config = dict(
    n_layer=8,
    d_model=512,
    n_experts=16,
    experts_per_token=2,
    d_expert=224,
    d_shared_expert=256,
    activation='geglu',
    moe_layers=[0, 1, 2, 3, 4, 5, 6, 7],
    router_score='softmax',
    normalize_top_k=False,
    routed_scale=3.77,
    balance_loss=0.00443,
    balance_bias=False,
    init_std_router=0.0251,
    lr_router=0.00106,
    vocab_size=16384,
    norm='rmsnorm',
    norm_eps=1e-05,
    tie_embeddings=True,
    optimizer='muon_variant',
    lr=0.00876,
    beta1=0.95,
    batch_tokens=262144,
    seq_len=1024,
    train_tokens=2328000000,
    steps=8881,
    dataset='wikipedia_en',
)
Below are experts of layer 3 (counted from 0) of a mixture-of-experts language model. Rows are named router (the router's row for the expert), down (a neuron's output weights, with its number) and show model dimensions 320-383. Each number is 128 + 32 x the weight over its row's rms, rounded and kept within 0 to 255. Numbers have three digits each.
Before each expert's rows: "comes before" lists some tokens at least twice as common just after its tokens as in all text. This comes from a sample of Wikipedia text that the model never trained on. Tokens count by the router's weight.

# expert 10
comes before: "\n", " ", " 0", " 1", " 2", " 3"
router:191102135117063125148106103142155126130120149154071112174146139166118165088155119131120134125116066090112132152149139095100139138081114127136114183130164151114146108116095138144172115121145086
down0:100125137134170144090118102120138088120133165132119127154119101082108132143124092116115163125186126092169158108126113148131149084135108130170141103190183149133128125202124093081090125149065115
down1:139072155145221137094118115214074155123116108108115114088159165084144143055170139150113143108121135168094118088125123122074081076097107117180088113131129159102158157163088131100134148137157124
down2:145206208126061114162091178177131144127103176093121126110134092126091095118111086114204128154087110105207145122127142155145134148160133164110147136099119131110126062115152133139127175150108175
down3:130066159160168114108103077092140110106077143112113078163115116151106117127132103152054158222150135132128144099168086146115107137158140087157223132191160158179111171159145165139149158078149186
down4:128156147114149118127130182067167180099147178154165110073156135091157104149090151124164076105187100093067155140187181117154143123174112156090095154085150083117138086125089104044146134107131129
down5:122115091121112126195168151134112131182156084112057186133206136188106163135152108130105103140098184143141116105072130123096132168160185147114183144127124103098168152172106065098142121155126116
down6:115140112118071095073126183126145117121112118136115109127093184201099177131055144107130116127109097170187141143114063158165140177148118109103133103200147107141155179071139100190171141174104171
down7:170182132154161143155156152168127125068166085122135151170183130159085133127089079105125070141175126062139127134127123119111115124190086103127148120160131082177170114142155149144128223110127128
down8:079104147149143122095178092100150198111206103100115142141084124141175151129152151130163155127082130102155127084118160105112157123118166123091132080142115157106151148158141200111116152155185165
down9:086085120078159149088197120108150091170136139152171158103147108084121156130141120074144107120111123088148123142148158066130135116094101114122170184111156102082135088132094098092109126137149074
down10:149188073120102115117082149157086132116107186122167095161110139167164190133033159171139037127103189076142120107103061148075111107143115176145163109086127106081166105076126125144089130129123144
down11:166126053144153107109150170148116134165140101127099107110059109146122132119124146185118163082112189094091107212159109144181141125169163150162087125154186195143110078105085097194100090146126145
down12:102184202104163110102176097109142153127120172115140104149145173117121166162126135147116140098183127152158210117103131092140102067119141200186083103096119107078112142132127123119135138123102128

# expert 11
comes before: "\n", " The", " ", "==", " He", " In"
router:126129131109110178101100138084129117149130130121208105150125213131158157124178123091187173179066165149178152091133132146154114127120092114137149156108066092131091121112114113118145083151086113
down0:114118143171111152086126113118162167131168141133138162146197180156119125124159137117045058150129099122109108053144115158104127089115125080130111139049106102140107127123126145148144136098101128
down1:094126167108125107142117099102144090105129151092162132098099105167180160121115199146126089125090129153181167106109080113103129071112160136145147114117147191163181147126132090146154124118103058
down2:128109186155114105135147143175131117150147151150167041131104173154153117153089150147184176088190151147112142119134124153099124147103199146106119127167123088113089174053085101134108119116097134
down3:143145113119133138100127077091124158116084095060065179139108174126126128114187146116117082173087114124138126139110121135160074165181145153127091172125094144121130074091149134139150096138110122
down4:084127155118118058138128113083155094124110070136144135092175130111129131134036149088122046099117085084182144123129103162185063110128154107120125066097130145141149090110126123157139142159120107
down5:170144183133084153113202151145131127117100102155114110122151166157141107070158132171086095164121110139122098138121136160117130063118098119168083098111139159168160135159137179110132129162133063
down6:123108131140110148077148116108126053223150130129147095182095173172142111137205114092154158125105123163091163116137165110137116159123130111112142164132145125161135225093098150133182068119131136
down7:168140140086111120124148103134104131093124149110138149096079168134125119113137080092134111073215146109132116148106105102174119163177191090054122140075064126197117123130101159105135091137094104
down8:127117144123176061130126112151135120102126110179143171138210098155140133104086161099091081125181107163122086112139171175163088154079166106178144125156079096142095147105124093154089107113196167
down9:166096103127087124155169106126108094143138141143113136126134107142152144154103147132189117102151106114093108147122112117102132141159094154117123113140122099135139134137135039162109119136059148
down10:133143126105181163134128125121111105108169169146095126089100116156099122073080116127153139138099117136118130162113096075110151189153115139103129069053137133120075122165140121142163113106070161
down11:105072145161173144176123090121141181131136094102156134139096170133090133130153131164086097200089164149163116087137036139113136073150129140144156179188178132135127128148089209107102110161189140
down12:089099101152095091077059102090113131090101098049080158125133149067096094151146116103057129119170090140098155097164185109174100098142136188081125115150149147130128099164087120170134115115188130

# expert 6
comes before: " the", " a", " his", " an", " their", " her"
router:212084135111097144126173167033130116107155059173120150107112117190142177117151149105142132188099118163145177140133155097079132152121133137126164179080073174138039137134110133124101129126083190
down0:125125198143162116081086095110166103133119112133156149064115100117114177069102154119108091092123061095145150144101130122107087127176099101126141156155171116147093165174130169126188139115123129
down1:145081087100162149141175186136142156140183083117093142143148083048140121117097106094112159184096098114148119140104060107157149119092175096066178204097068108098063160130132076131146114105095183
down2:122108112110131064178136148113135158128120087095146114128135078162171173180120111123090076192114154152136115077101142123108076090163146134108152117173136124145094184193120123148179159080100092
down3:123100021121085147129130113130101090156078068124107159050128093159106082113094128092094152120086086129122150058096131129099177141146118147123090094099085109166106111116107113045170093090151089
down4:081135121102074136087153069109112093107087134099123159125126110084143118161147090139175103109122106130171092149113114163040119120090099130110132090111086125130149129113162154069161093176109107
down5:096148103078095105132129167080079108192093154136147153147133159177116180070173076126065178090139099201108139149089195147136168144088119140114120103157162093113149104179135184126112070133131094
down6:084139155158116124075164152163131178122116121163166147135179140195077107103095108129113111157189082171069126112071148120105157136110123108087096157125147110079083131120086192151155167037154134
down7:135133172165147137171095190108146120105095107094140128115189144185156176127137048086114076124135153103204113124080130181204137114116143107110131074120180171097200161058147115106114159133137104
down8:112102096128136125176096144126064091128130131129094135131114155081135192123119082149055139215171132080209132145145115143125191168192184124101111128117136097109124113089131173144111026118139141
down9:113149053161083115141121169136165128153143089130140080130158100157125139111156159138155134084096103096084198111159132105096059141100088141109130106122161062154145099100161102182140110131125204
down10:122220080117149149136076142111175137082158129126089117145155130132152103134147121116149120152077139175138156140101098140154076149099157128112133102132133118114156128172112149139072119139124120
down11:130145101082147122159084094098123150113084153170155177145143154167121160102138158123186147141064132157116156088136116174122154092166089120105149185146131114080169092169069095114142120112125077
down12:083150115134129116080128156108177145169057184145121148151092118129112135111112083143133166152101118118123113085112159156111163158102068139186134122151180169115122125207111160115137165098110156